config.yaml
experts_per_token: 1
hidden_act: "squared_relu"
balance_loss: 0.00068
lr_router: 0.00164
vocab_size: 38102
optimizer: "soap_variant"
learning_rate: 0.00266
Below are experts of layer 4 (counted from 0) of a mixture-of-experts language model. Rows are named router (the router's row for the expert), up (a neuron's input weights, with its number) and show model dimensions 128-191. Each number is 50 + 15 x the weight over its row's rms, rounded and kept within 0 to 99.
After each expert's rows: a language model's description of what the expert responds to. This comes from a sample of Wikipedia text that the model never trained on.

# expert 13
router:57 50 28 38 40 49 27 68 40 22 75 71 53 65 56 43 48 35 50 74 82 59 76 43 27 47 64 61 55 31 40 78 62 59 53 59 45 49 65 66 53 70 59 57 55 45 52 56 48 54 55 40 45 38 32 35 56 59 47 42 48 51 65 41
up0:43 41 54 51 36 85 30 55 50 93 34 31 66 49 61 53 60 61 47 47 32 80 72 26 67 45 57 27 24 47 63 57 53 48 49 68 63 47 25 61 38 30 46 37 10 46 43 48 80 38 56 64 45 58 58 59 52 59 40 75 45 26 28 50
up1:84 51 75 63 43 60 53 67 83 58 47 50 42 44 26 51 56 47 52 55 55 50 27 49 62 65 40 55 70 71 23 42 42 54 48 33 54 40 45 72 57 57 80 56 38 59 83 51 72 51 48 65 20 50 36 41 31 54 51 35 30 65 31 45
up2:58 57 39 64 66 36 27 38 58 34 65 49 36 50 34 39 17 43 33 41 51 39 46 45 73 56 61 59 26 49 37 45 79 40 57 62 34 62 40 49 55 54 52 60 44 35 51 73 72 51 78 72 38 51 43 36 61 67 46 64 22 33 59 68
up3:07 68 35 61 59 43 54 39 51 38 71 24 43 78 79 63 51 45 56 52 28 22 40 43 69 71 46 34 65 43 25 51 67 55 35 48 60 43 75 76 49 68 65 43 42 63 47 49 55 51 48 41 55 57 73 58 54 61 65 29 61 26 52 68
up4:49 46 33 49 79 56 45 62 61 37 41 51 57 88 50 30 53 37 46 40 54 15 47 48 50 58 55 35 50 56 41 39 41 11 72 21 70 60 45 37 24 54 42 47 47 39 50 17 50 55 45 45 43 41 27 30 61 57 52 55 37 48 58 54
up5:37 42 52 55 38 43 55 54 59 51 48 55 53 57 56 40 72 65 51 53 54 44 29 68 56 64 42 56 77 08 34 35 48 55 53 70 24 65 68 67 55 45 42 51 53 24 69 37 70 60 57 57 30 44 43 53 47 34 33 38 25 61 64 40
up6:38 54 40 00 39 39 63 55 43 78 32 47 72 67 93 41 54 57 29 63 88 41 49 63 57 28 56 38 41 73 36 77 53 43 32 34 68 70 48 25 58 44 51 59 69 78 29 30 60 34 29 42 41 60 62 34 50 74 34 44 52 47 41 47
Word-internal pieces of non-English surnames and place names, often with accented vowels, such as á, í, ı, ová, ín.

# expert 22
router:16 48 36 42 30 32 51 16 39 68 54 60 63 61 63 51 48 33 51 55 50 34 57 32 00 54 50 50 55 68 50 42 79 76 51 42 55 51 35 40 80 86 72 53 51 49 56 31 50 71 60 54 41 47 43 30 21 31 53 50 43 49 64 72
up0:45 26 46 42 65 51 58 26 53 46 27 35 33 39 68 52 61 54 23 31 38 65 71 60 57 46 38 80 68 52 46 28 34 51 76 39 25 64 29 35 65 25 45 34 44 47 24 21 86 47 48 50 56 58 43 38 57 56 46 59 59 47 10 35
up1:71 53 41 46 35 60 50 29 58 52 47 49 39 46 62 76 59 58 75 45 50 69 39 70 17 39 42 44 51 49 51 54 17 45 59 54 50 50 72 42 64 73 51 47 19 33 33 45 62 44 58 66 53 41 58 77 55 37 66 55 48 45 46 35
up2:35 34 56 53 23 59 39 62 64 25 70 64 32 67 40 64 55 72 72 62 40 30 59 43 49 17 32 61 57 49 48 69 57 24 56 67 88 20 54 44 35 47 30 42 38 32 44 62 92 51 41 93 47 53 47 28 47 19 47 52 13 66 42 57
up3:52 87 46 48 60 45 56 79 27 41 38 54 52 52 63 54 48 18 29 56 51 55 65 79 43 39 55 66 31 47 70 52 63 58 67 51 67 39 41 52 63 76 35 21 52 58 40 37 37 86 53 57 68 34 62 08 53 46 52 24 48 59 54 41
up4:52 50 54 66 75 56 45 47 64 45 67 72 64 43 48 61 51 41 39 34 53 49 49 31 56 43 57 46 40 45 25 51 50 38 57 62 48 69 48 42 67 42 50 42 70 66 36 45 34 60 59 47 24 48 50 26 51 36 75 65 55 47 13 51
up5:44 38 48 38 87 41 24 44 41 45 67 59 42 76 39 56 77 46 44 27 51 41 29 55 54 55 61 41 57 66 53 64 30 48 53 47 63 38 47 50 63 52 53 67 51 37 63 36 69 70 41 44 59 38 55 45 54 39 78 51 46 57 33 58
up6:41 47 35 57 30 72 55 62 47 38 36 09 48 41 82 62 41 43 43 07 43 51 46 44 58 58 46 74 50 74 37 57 57 44 27 45 55 52 42 13 50 61 39 75 66 44 53 47 54 42 53 40 09 66 61 63 51 68 45 47 75 65 67 59
Pipe characters that close a table row before a line break, especially after headers or empty cells, plus a few odd word starts.

# expert 0
router:54 53 66 26 55 64 28 31 49 24 39 12 49 35 71 54 49 52 47 84 56 63 33 36 71 67 70 69 39 67 34 37 63 63 53 61 34 34 57 53 47 62 62 65 52 55 52 35 60 23 56 54 51 61 42 55 57 48 61 47 38 24 45 60
up0:51 57 48 27 23 84 44 22 74 56 78 63 45 61 43 53 26 50 55 20 63 73 44 65 35 58 65 56 67 24 36 34 40 63 36 48 49 27 61 64 55 68 49 48 60 33 42 39 73 24 47 66 57 50 40 59 38 48 74 19 78 46 53 75
up1:42 59 46 62 60 43 34 48 90 51 77 43 56 57 49 53 67 42 28 63 19 64 27 51 39 40 59 63 57 50 41 68 49 35 47 33 39 41 18 62 56 44 23 34 41 67 52 35 66 66 46 42 54 49 35 31 85 39 50 59 58 27 52 81
up2:54 65 50 47 26 54 37 71 72 36 55 64 51 35 53 24 47 16 43 37 65 53 63 43 70 29 79 50 61 42 78 65 28 66 76 47 46 31 31 52 61 47 46 30 72 59 64 18 40 42 72 24 48 28 48 42 79 54 42 62 58 57 62 38
up3:53 49 39 39 49 28 79 62 46 61 18 51 57 60 27 44 49 50 77 69 38 56 66 56 57 31 36 53 48 38 53 25 87 42 72 48 36 60 64 62 54 46 68 44 46 46 22 86 43 84 72 43 52 49 77 63 51 37 54 38 41 84 49 71
up4:06 48 52 42 64 40 51 18 35 31 49 58 59 68 51 85 63 53 53 39 32 33 37 67 64 65 32 13 66 64 37 27 69 57 49 62 42 28 62 76 70 56 49 46 52 46 70 36 41 53 60 48 56 61 51 59 75 37 32 50 76 66 40 72
up5:37 54 50 83 39 48 18 79 45 44 60 53 52 35 47 60 61 23 54 55 45 56 60 32 47 42 53 49 40 53 46 23 65 45 57 59 57 40 51 54 67 38 56 49 45 44 63 77 48 78 33 35 13 58 62 34 60 44 59 42 47 50 67 55
up6:32 71 56 45 68 64 53 55 39 60 39 81 60 47 15 42 28 66 42 42 49 53 54 47 53 43 51 38 50 50 43 56 53 32 69 42 70 38 70 61 39 63 24 44 20 34 34 53 41 58 50 64 42 54 34 43 60 35 60 54 85 53 36 41
Final word-piece endings of non-English names and terms, like -a, -o, -ić, -ía, in names, species and tables.

# expert 28
router:34 46 44 34 59 53 56 44 67 80 62 35 72 72 44 29 71 82 66 44 42 51 33 50 69 61 52 47 57 30 60 40 45 55 31 53 59 51 64 27 80 48 41 56 47 43 61 55 43 48 54 57 57 50 61 33 43 52 51 60 66 70 23 42
up0:45 55 42 62 45 40 53 68 50 20 53 56 53 37 62 60 27 76 35 69 48 57 49 71 67 21 71 58 46 57 22 27 44 85 64 39 49 76 43 52 30 31 46 45 61 22 34 62 54 50 08 62 43 69 47 45 39 48 35 34 48 35 27 39
up1:46 54 69 52 40 42 60 44 59 27 43 51 44 50 72 56 53 48 55 30 67 44 48 81 53 47 53 49 50 46 39 38 11 50 24 37 47 74 57 64 77 44 28 48 48 49 47 08 64 42 36 37 53 70 19 62 60 40 64 44 31 49 53 64
up2:45 79 87 26 57 79 30 78 61 52 48 48 78 67 58 46 28 78 63 47 71 51 69 52 27 71 46 40 25 64 58 52 52 55 20 60 38 50 68 26 52 47 32 60 14 49 43 55 51 40 51 41 17 61 49 06 40 50 25 52 49 49 54 36
up3:42 53 49 65 54 76 43 48 61 47 45 60 21 49 46 57 47 51 45 54 39 39 74 55 32 60 30 33 54 28 40 53 54 49 57 45 43 39 64 49 73 50 39 03 48 65 58 31 63 41 72 69 37 75 43 25 55 61 45 24 91 53 41 45
up4:35 27 63 28 24 55 70 33 44 68 68 27 44 29 55 33 54 55 68 48 68 34 44 62 62 27 75 56 55 46 71 44 58 40 85 57 53 40 51 34 50 45 43 62 60 34 47 33 50 58 48 61 35 63 63 41 51 41 47 83 48 70 62 43
up5:46 68 45 48 53 38 25 36 57 44 43 35 60 39 58 74 53 45 60 63 48 77 31 44 48 60 21 53 79 39 56 54 42 55 52 57 29 74 46 74 47 64 73 58 40 39 39 63 77 47 58 44 98 55 52 32 37 61 53 32 59 53 32 40
up6:78 51 51 53 63 51 42 41 49 55 20 54 47 38 53 51 22 37 46 59 80 41 51 49 52 64 60 53 64 40 54 20 54 34 55 58 48 62 44 37 55 69 42 30 46 37 49 53 52 35 43 60 46 70 05 45 40 62 62 43 47 34 65 44
The word to, and words leading into it like due, according, moved, order, sent, often right after was or were.

# expert 7
router:59 24 41 46 33 49 43 85 51 63 64 46 41 58 33 38 30 65 62 40 50 59 64 61 82 61 35 47 47 26 72 27 40 50 43 28 77 60 18 57 86 23 71 56 34 36 55 27 40 37 61 49 57 31 33 64 58 17 68 49 57 37 29 18
up0:46 62 80 49 48 55 45 66 63 31 27 47 21 55 47 32 52 54 44 51 49 62 65 37 49 54 76 50 28 27 60 36 35 55 49 36 61 74 77 76 29 64 75 33 46 35 60 57 46 41 41 58 48 56 31 51 47 62 37 47 60 49 47 70
up1:60 72 44 55 59 61 49 43 34 53 58 29 49 35 53 57 10 43 46 61 62 69 56 37 58 64 15 65 44 44 61 51 30 61 18 43 66 66 76 45 33 71 20 59 33 52 62 61 25 39 68 56 67 74 39 60 42 50 44 32 56 62 46 43
up2:47 45 40 58 22 42 49 31 38 48 49 29 29 42 43 33 27 45 55 19 47 44 44 63 45 50 40 49 40 63 25 33 45 64 53 65 45 69 38 58 45 53 55 79 60 61 56 55 45 30 33 33 35 53 61 55 23 44 57 31 56 44 80 49
up3:58 37 59 58 57 49 81 45 35 41 42 37 55 60 34 68 50 47 45 47 51 46 51 47 64 42 40 37 04 47 50 78 43 22 44 86 72 75 49 44 49 34 53 55 31 58 41 29 79 60 50 54 45 57 46 63 69 38 78 46 53 63 38 50
up4:72 63 73 68 57 49 28 73 11 67 48 49 56 53 52 38 47 43 36 46 62 47 11 70 66 55 37 28 41 44 46 68 50 62 60 63 52 54 51 59 42 36 45 47 59 45 53 34 42 57 51 43 49 57 63 20 67 43 32 40 60 26 50 39
up5:76 54 54 42 88 32 49 56 42 77 56 41 53 59 31 52 46 53 46 48 51 42 65 46 50 49 53 76 82 42 73 58 40 33 43 42 48 51 61 56 52 69 29 31 54 55 33 64 38 54 55 46 44 43 62 64 34 53 61 72 53 77 57 60
up6:45 43 70 53 54 55 68 64 48 69 55 44 53 51 50 58 45 62 42 59 34 66 41 14 24 43 17 52 38 55 66 69 47 53 51 56 36 29 67 71 43 52 52 61 34 29 48 41 35 46 34 29 53 46 33 42 56 74 66 36 55 40 43 55
Transitive verbs and prepositions right before an object noun phrase, such as contains, create, into, with, form; also table cell separators.

# expert 34
router:55 51 53 20 48 35 43 66 56 26 56 40 57 52 62 79 68 45 48 42 47 25 69 51 57 48 63 45 41 52 48 40 55 17 64 53 71 38 57 54 26 42 65 45 54 38 59 33 46 39 43 62 47 71 53 70 72 73 48 57 41 45 32 34
up0:65 22 72 46 58 50 60 52 60 72 51 54 60 24 65 29 46 59 30 77 76 71 63 59 53 55 41 57 58 47 69 55 48 47 57 50 43 39 64 36 74 67 40 49 65 32 45 49 37 35 55 36 53 52 25 53 64 40 64 58 41 63 48 63
up1:53 84 64 60 75 51 47 53 56 61 51 35 50 54 36 28 38 57 40 51 48 82 40 45 39 82 71 61 61 35 34 38 62 73 16 58 40 57 61 80 38 52 30 45 17 24 58 29 64 63 49 64 45 24 13 51 66 32 81 49 41 68 48 48
up2:29 45 43 46 54 52 54 49 53 35 75 49 69 28 51 55 52 54 32 99 51 53 71 44 53 43 38 42 68 58 54 54 51 52 81 55 60 43 70 53 49 75 55 51 60 44 51 78 46 38 47 34 62 49 42 50 55 53 33 65 92 39 45 48
up3:52 65 76 48 22 74 41 68 49 67 37 52 57 71 37 45 38 52 50 83 48 24 25 47 57 24 44 63 45 79 71 27 67 44 60 44 58 47 34 41 63 51 46 57 50 54 44 47 28 91 45 51 64 54 42 54 36 41 60 15 68 34 31 65
up4:65 47 21 44 55 54 48 89 60 65 52 31 45 48 70 39 34 32 60 38 59 68 34 50 61 71 39 41 51 44 73 75 22 76 73 66 18 44 63 48 43 66 43 36 54 52 66 53 76 40 46 29 71 38 55 84 55 53 46 56 39 39 54 54
up5:61 38 46 58 60 27 54 72 29 51 60 52 67 32 53 42 34 64 57 53 44 14 42 56 60 25 52 51 68 60 48 64 47 55 34 32 53 46 14 51 48 54 56 20 63 62 45 30 45 55 53 44 39 59 21 49 55 45 58 32 36 38 66 16
up6:28 55 59 35 48 56 58 45 65 45 75 33 60 65 58 32 49 53 40 40 47 60 68 48 40 35 45 48 68 93 31 59 84 63 50 57 35 51 64 59 50 66 39 47 33 52 48 46 33 48 47 39 64 09 63 63 47 33 54 52 50 39 37 51
First words of proper names such as Mount, Fort, San, Los, Sir, first names in tables, and the preposition under.

# expert 18
router:48 55 57 61 53 56 51 40 35 66 65 60 80 59 44 63 38 53 24 44 43 49 60 55 24 60 34 33 72 52 49 39 58 37 53 55 60 59 64 52 86 43 39 21 55 53 65 65 59 39 25 26 44 42 55 78 37 42 53 54 35 59 53 61
up0:30 32 58 57 56 63 47 64 65 45 46 57 61 79 40 41 40 60 49 27 43 45 40 73 58 44 54 62 66 46 58 50 39 57 42 54 61 20 32 53 66 59 46 54 47 39 43 40 33 59 43 55 60 57 37 46 48 48 23 26 71 57 52 42
up1:56 49 48 48 02 32 29 60 35 25 49 57 51 56 41 63 57 38 37 56 29 52 70 70 70 20 44 21 59 69 60 15 69 30 79 35 60 57 68 50 71 57 56 28 56 51 29 44 53 47 64 40 57 57 40 56 38 59 15 46 48 27 55 43
up2:46 53 58 21 51 42 56 54 54 51 49 41 64 38 52 47 58 49 43 39 43 34 49 55 58 43 62 65 44 59 77 35 75 64 58 52 49 51 51 66 56 53 63 48 70 45 53 60 31 56 45 60 38 64 64 78 46 42 15 53 42 64 45 56
up3:58 52 64 50 41 34 35 71 35 54 38 11 30 44 72 57 48 32 16 31 55 63 50 70 23 74 58 37 37 52 47 63 33 38 53 58 41 75 40 36 53 52 15 52 61 57 38 57 62 42 73 26 66 39 52 77 47 20 44 63 63 66 32 33
up4:54 88 51 59 70 68 51 68 67 57 42 60 44 50 55 31 82 50 65 68 79 52 47 42 51 47 51 46 50 11 77 55 64 63 69 44 62 54 33 43 52 64 18 41 74 48 72 55 65 33 50 29 44 52 65 26 50 32 53 10 67 59 52 44
up5:45 44 59 51 37 48 67 44 31 17 42 48 79 81 61 58 53 71 42 85 67 58 27 49 66 41 57 34 21 47 47 82 55 27 55 68 49 51 35 62 42 44 33 84 15 48 68 40 23 57 71 53 56 31 55 39 48 67 36 57 66 69 53 38
up6:35 37 43 20 34 56 67 33 14 72 50 37 31 44 43 73 54 44 63 61 51 44 27 00 59 30 57 40 64 59 52 49 41 60 46 47 54 32 56 73 27 36 27 43 22 50 49 38 44 31 47 47 12 32 68 52 65 38 41 71 43 34 33 45
Dashes, slashes, plus and minus signs between numbers for year ranges, scores and ratings, such as 1848–1849, 8.75/10, +4, and 0.5 to 0.8.

# expert 3
router:59 45 46 37 40 54 18 69 41 64 44 35 45 39 45 41 38 49 55 78 83 53 59 55 26 52 62 63 48 40 48 50 44 63 54 70 76 30 59 56 33 67 56 64 28 81 29 70 49 53 42 56 49 40 60 37 70 54 42 46 39 32 79 28
up0:48 70 26 67 35 53 40 40 52 61 52 55 43 41 43 66 49 79 42 57 39 51 49 67 50 56 50 32 65 69 34 51 79 48 49 72 47 40 47 51 43 72 41 59 61 55 45 24 64 52 58 41 43 60 63 49 11 48 54 72 28 50 53 34
up1:45 69 19 49 33 60 46 37 45 71 51 59 99 79 57 52 41 48 28 65 42 50 58 62 42 58 24 42 56 32 28 42 26 70 44 36 39 40 44 14 58 59 59 59 43 87 47 46 39 37 50 69 68 46 51 62 59 69 41 43 31 20 60 66
up2:52 35 18 32 27 58 27 56 49 59 75 44 50 69 78 58 55 64 40 56 87 44 75 62 69 42 46 57 34 29 47 52 49 60 96 59 51 58 62 34 20 77 48 42 68 60 46 35 39 56 42 62 69 57 29 49 54 53 68 48 46 33 48 35
up3:75 39 49 63 34 25 61 11 43 90 34 64 70 64 47 56 73 31 49 60 64 30 46 51 46 43 60 49 66 64 49 28 68 65 52 28 28 67 48 53 59 84 48 63 67 34 57 35 29 36 54 40 42 46 72 33 66 38 28 32 72 61 15 59
up4:37 52 42 48 51 56 59 32 39 37 62 54 35 52 54 59 61 40 47 30 58 70 61 71 43 38 45 49 50 67 36 30 28 54 71 76 43 37 34 43 43 68 29 28 58 59 48 61 42 66 54 78 27 39 83 30 54 65 53 30 65 53 68 70
up5:46 34 32 42 41 68 64 75 64 58 44 21 61 25 36 57 70 28 37 61 50 48 48 43 72 52 60 73 53 37 52 43 42 46 49 52 46 78 43 37 49 56 50 67 46 63 55 48 68 73 53 38 50 44 33 14 86 62 49 60 19 55 73 56
up6:41 40 59 70 57 31 76 54 34 35 68 46 42 44 34 69 47 46 53 54 41 68 65 48 53 60 62 44 49 39 68 36 66 73 52 56 52 59 49 85 73 45 65 30 44 26 45 49 65 41 41 78 41 50 78 29 55 36 45 67 45 62 16 65
Short mid-word pieces inside non-English names and words, often South Asian or Arabic, such as Sa-ad, Kan-av-u, Rijks-ak-ademie.

# expert 38
router:55 53 54 71 57 64 69 42 38 49 26 58 38 53 44 60 51 39 56 41 67 62 42 39 09 54 51 48 59 37 35 61 36 89 55 49 59 64 24 64 53 42 53 42 38 64 54 41 63 74 41 28 46 34 61 40 30 69 56 57 53 75 49 45
up0:56 77 39 58 51 68 67 15 54 69 45 53 51 56 44 52 54 74 49 44 17 47 56 35 39 79 66 60 41 44 49 53 37 58 50 44 68 62 64 83 57 07 30 60 45 65 27 63 34 52 49 59 84 27 30 38 65 66 54 49 40 41 59 53
up1:48 64 43 35 35 52 73 75 50 46 56 24 52 52 65 55 44 39 51 47 36 60 47 53 53 42 49 56 72 53 35 74 39 58 55 43 56 48 22 44 52 41 22 51 72 14 28 32 52 41 51 41 77 68 63 47 51 62 46 69 58 52 68 46
up2:42 42 33 64 50 29 41 65 33 79 37 65 57 69 22 38 68 69 57 64 49 39 28 52 48 54 49 51 55 32 65 47 46 65 77 49 56 59 20 54 47 56 67 57 50 74 59 56 28 55 69 40 29 72 64 53 57 66 37 78 69 46 57 42
up3:52 25 49 74 73 62 52 30 71 58 63 57 35 44 18 34 51 53 40 30 42 43 46 42 46 52 41 50 48 43 55 30 32 55 33 53 63 39 29 50 64 26 45 48 30 66 30 59 63 98 60 33 70 26 53 65 51 45 44 64 36 53 71 67
up4:76 48 78 61 62 25 47 57 48 52 61 46 42 35 64 26 77 64 22 23 60 55 56 50 43 58 61 36 79 46 45 57 40 51 52 39 57 58 48 40 04 45 45 58 49 18 46 61 28 53 78 41 54 46 38 47 41 41 16 41 45 35 47 57
up5:41 83 45 40 55 50 47 39 34 99 55 62 74 52 52 50 57 52 62 21 60 48 35 60 46 62 39 40 37 30 39 24 38 43 63 21 45 44 65 38 64 81 47 63 71 76 51 61 75 74 34 39 41 75 59 21 65 33 40 57 66 24 51 45
up6:52 45 66 65 56 53 27 43 60 52 54 40 47 41 73 65 46 51 46 62 63 52 41 69 68 38 43 48 36 47 56 50 58 75 43 60 51 56 34 65 34 44 69 41 57 22 67 29 70 64 19 73 77 44 93 57 30 46 73 26 28 36 53 39
Colons, decimal points, degree and minute marks inside times, race results and map coordinates such as 2:03.13 and 46°23′19.39″, plus initials' periods.

# expert 10
router:65 59 50 62 56 32 55 52 35 53 71 58 38 51 37 70 22 57 77 48 50 70 59 55 43 66 21 18 64 63 45 47 47 44 45 79 63 63 54 50 37 56 43 53 41 58 19 56 66 68 37 58 61 56 62 25 51 56 40 54 26 35 81 43
up0:22 74 35 61 43 25 68 41 43 69 64 51 35 67 35 49 51 46 44 77 55 38 65 47 50 42 65 61 67 61 64 43 24 67 47 66 60 52 59 39 38 26 27 69 21 19 41 59 69 62 56 44 53 45 60 69 50 62 54 37 39 51 30 47
up1:29 74 48 66 45 57 43 50 69 67 66 42 47 61 54 28 43 50 66 39 31 45 80 79 50 41 48 29 37 51 50 46 23 31 40 19 35 53 53 44 74 38 27 54 54 41 59 23 47 37 37 62 66 17 18 51 46 39 59 47 69 45 72 69
up2:57 36 57 40 42 51 56 45 39 51 54 49 72 41 36 47 46 50 52 46 29 56 54 90 51 81 33 44 53 45 55 68 54 84 76 38 56 64 48 31 73 50 52 41 04 58 72 40 53 63 31 47 37 31 51 47 57 65 46 50 48 46 26 43
up3:44 51 50 55 59 45 42 44 51 31 56 40 24 70 26 74 50 41 33 60 60 37 45 54 20 43 67 43 61 52 16 57 28 50 46 43 24 60 63 66 29 44 15 38 65 49 37 37 64 23 23 36 57 37 66 57 51 76 58 56 26 41 64 20
up4:40 28 38 44 51 20 42 72 23 54 72 32 82 30 42 24 92 52 37 56 49 43 23 45 54 70 73 48 42 50 60 57 61 36 55 54 41 55 48 55 46 43 34 45 31 71 57 44 53 69 26 38 70 55 56 49 37 54 15 39 81 64 56 39
up5:43 28 47 85 59 74 16 52 32 51 52 53 56 46 48 63 43 48 62 29 33 34 31 67 22 79 39 32 48 61 68 61 48 56 52 70 21 52 43 61 54 75 30 53 33 48 31 62 55 49 33 29 60 59 48 30 63 39 61 47 46 40 51 47
up6:67 40 40 33 82 52 57 59 57 54 20 80 62 58 62 50 74 67 41 55 34 54 61 56 52 39 45 75 49 31 40 40 33 57 35 42 68 62 42 50 50 46 43 20 18 40 30 47 45 61 42 68 47 61 46 48 61 26 80 32 71 41 32 49
Short pieces right after numbers or periods, mostly unit abbreviations and word endings such as km, kg, sq mi, a.m., Ph.D, sacks.

# expert 33
router:40 48 49 71 50 58 29 64 59 77 60 50 65 51 30 33 48 74 30 44 70 28 92 43 82 50 56 80 49 33 38 78 57 43 53 68 72 42 17 41 25 33 51 71 52 51 13 81 51 78 61 32 53 51 48 47 33 64 50 59 59 59 54 56
up0:61 47 59 38 59 52 29 36 48 51 73 58 30 51 33 60 68 66 51 65 73 56 29 22 54 47 49 68 52 54 54 76 36 68 65 71 70 57 29 30 60 53 50 76 51 32 44 31 65 56 57 50 26 59 47 47 46 47 43 27 69 55 61 41
up1:51 54 67 67 61 22 56 57 54 75 55 40 34 23 18 55 54 30 50 53 45 68 75 39 41 73 67 43 32 15 43 80 57 43 37 33 47 37 63 63 54 75 52 28 29 47 48 65 91 37 86 43 37 42 53 39 81 35 64 65 04 42 34 41
up2:46 30 50 43 19 29 42 43 73 47 31 40 69 43 65 88 25 54 57 63 54 46 56 32 42 84 90 57 82 55 38 72 86 61 40 52 73 49 58 45 64 26 41 31 79 53 46 34 35 33 33 48 26 43 57 29 45 71 52 66 55 10 55 65
up3:42 56 54 55 72 74 57 42 53 32 43 69 77 74 39 72 41 57 49 43 45 45 36 24 43 77 25 54 51 51 42 43 33 54 48 44 75 95 66 71 49 57 52 35 39 49 59 51 56 40 60 56 23 65 67 59 35 16 51 49 14 35 56 62
up4:50 73 45 44 53 48 59 34 37 55 51 54 65 32 44 43 60 85 55 48 69 56 53 29 55 57 54 44 39 51 52 68 33 40 50 37 86 49 36 77 71 36 32 72 43 58 49 31 37 35 39 57 65 42 27 70 56 69 57 51 24 59 34 25
up5:75 45 94 52 73 64 66 54 37 56 60 22 30 54 53 45 63 42 63 25 68 31 17 47 40 57 46 18 59 63 45 70 45 43 74 33 61 63 40 34 44 55 18 55 76 53 57 61 60 56 72 49 43 31 62 45 43 41 58 49 37 14 50 35
up6:55 42 46 42 60 65 56 39 37 46 43 45 83 25 26 35 85 47 49 75 60 66 70 56 64 18 60 53 44 49 57 38 37 49 51 41 53 69 52 47 45 87 51 33 84 30 58 73 39 28 48 46 54 32 67 35 65 54 56 60 47 36 31 40
Hyphens inside compounds, word prefixes like sub, pro, multi, LaTeX backslashes in math, and Thai byte pieces.

# expert 15
router:00 48 67 45 38 28 39 53 61 47 20 51 53 42 16 44 34 62 12 54 34 37 35 72 29 52 29 69 33 49 38 42 60 77 60 66 61 48 48 55 56 40 37 44 58 53 51 67 47 31 57 39 46 44 34 31 64 56 52 45 81 52 50 65
up0:44 49 64 25 33 74 35 69 48 53 66 33 25 56 51 58 56 57 39 14 56 74 46 83 58 91 60 40 47 37 55 53 46 19 49 58 53 46 50 44 20 57 48 65 25 41 42 61 50 45 36 47 49 67 40 43 72 56 48 16 53 42 69 64
up1:41 42 83 71 47 41 56 42 65 60 21 26 58 17 48 47 47 55 38 63 53 64 74 85 43 36 34 45 35 64 53 45 53 45 41 67 43 41 54 63 64 43 54 44 48 33 44 58 26 24 33 54 42 39 36 52 40 78 52 54 60 35 53 46
up2:56 76 49 48 69 50 40 42 74 41 72 62 42 45 37 33 39 82 42 48 56 35 69 59 44 42 48 18 39 40 31 41 65 39 58 17 53 48 40 60 53 46 55 65 37 54 57 67 17 56 38 58 45 46 68 41 45 42 41 56 56 76 51 53
up3:49 60 43 08 65 45 53 53 50 47 40 57 42 51 55 51 62 44 72 51 37 59 39 41 39 55 52 32 51 34 20 45 58 30 67 42 55 47 46 18 77 25 34 72 70 31 57 29 62 38 27 45 47 65 41 56 54 64 32 58 36 30 55 65
up4:66 25 44 67 38 62 41 02 37 38 75 51 69 54 41 70 38 36 45 52 47 38 50 38 58 55 37 63 42 33 25 62 61 55 66 53 22 67 30 22 49 34 61 83 37 41 41 61 66 69 41 80 77 41 61 62 33 39 33 57 40 77 88 37
up5:48 49 59 52 32 56 40 24 47 55 52 45 62 47 69 58 67 54 61 56 78 79 73 22 45 63 57 41 73 33 51 50 24 28 65 35 64 42 47 46 59 46 42 53 63 49 88 33 54 44 43 48 42 36 53 45 25 28 69 65 48 40 83 59
up6:60 77 37 40 80 27 34 38 25 36 49 51 47 55 29 45 18 10 49 58 65 53 69 45 72 51 66 51 44 61 52 46 53 35 28 44 38 49 67 65 85 44 34 43 57 33 36 42 49 34 42 62 77 23 57 70 52 55 69 53 55 24 69 56
Mostly the articles a and an before a noun phrase, plus prenominal adjectives such as new, own, small, another, prominent.

# expert 36
router:31 30 48 73 55 74 61 61 32 82 36 61 44 42 51 56 46 44 56 34 27 69 48 54 61 63 33 41 47 63 33 37 68 46 57 24 31 66 29 82 80 33 44 27 64 35 85 32 36 41 61 59 48 51 41 84 32 40 56 62 53 70 27 63
up0:48 28 18 58 47 41 41 60 31 40 23 46 73 41 45 36 32 42 30 51 59 38 72 40 60 40 75 66 55 40 49 71 69 41 46 65 68 38 70 54 55 42 53 63 45 62 13 65 43 45 55 09 88 30 43 50 29 36 38 62 47 68 81 41
up1:89 32 60 33 39 61 52 48 52 30 52 44 26 62 81 45 58 69 14 51 38 44 59 54 79 72 45 67 66 55 42 65 25 46 31 59 51 48 40 38 46 56 51 23 77 58 39 55 46 50 42 70 60 46 55 43 43 49 58 55 36 47 55 49
up2:48 78 64 47 67 12 52 48 51 57 68 70 58 52 47 25 69 33 47 39 71 49 49 22 68 32 59 67 43 52 56 71 37 41 61 33 67 27 24 63 69 28 42 54 28 47 20 47 85 61 44 57 21 20 30 38 47 39 31 44 33 35 34 40
up3:57 32 66 44 35 64 59 77 72 29 37 15 21 54 66 61 55 41 49 71 33 42 71 65 60 48 41 30 61 48 31 54 53 57 69 47 63 47 61 44 84 46 40 40 61 42 59 44 73 67 30 47 72 49 76 55 50 53 67 56 41 31 63 65
up4:51 43 62 14 28 52 39 37 31 44 38 77 43 45 48 42 69 61 36 37 53 50 26 53 58 74 59 52 50 34 68 30 43 30 45 41 42 57 46 22 38 55 30 59 48 24 33 85 32 58 57 42 51 58 58 35 43 78 46 46 63 11 54 53
up5:58 55 51 32 54 63 38 22 32 83 59 51 43 43 44 38 73 49 30 27 47 69 51 63 39 75 56 40 81 65 47 69 55 61 73 59 42 51 37 39 37 44 21 73 56 32 54 40 47 53 38 60 52 49 35 49 30 53 40 30 38 55 46 69
up6:47 44 41 54 47 46 63 49 61 55 54 41 49 50 25 80 40 38 31 55 57 67 78 39 45 17 79 69 40 37 20 47 47 47 49 49 41 57 51 46 58 32 54 58 36 42 55 34 50 41 77 36 54 46 43 28 22 47 50 46 35 14 69 66
Words about winning and placing in sports seasons, like won, finished, first, qualified for, debut, and the after them.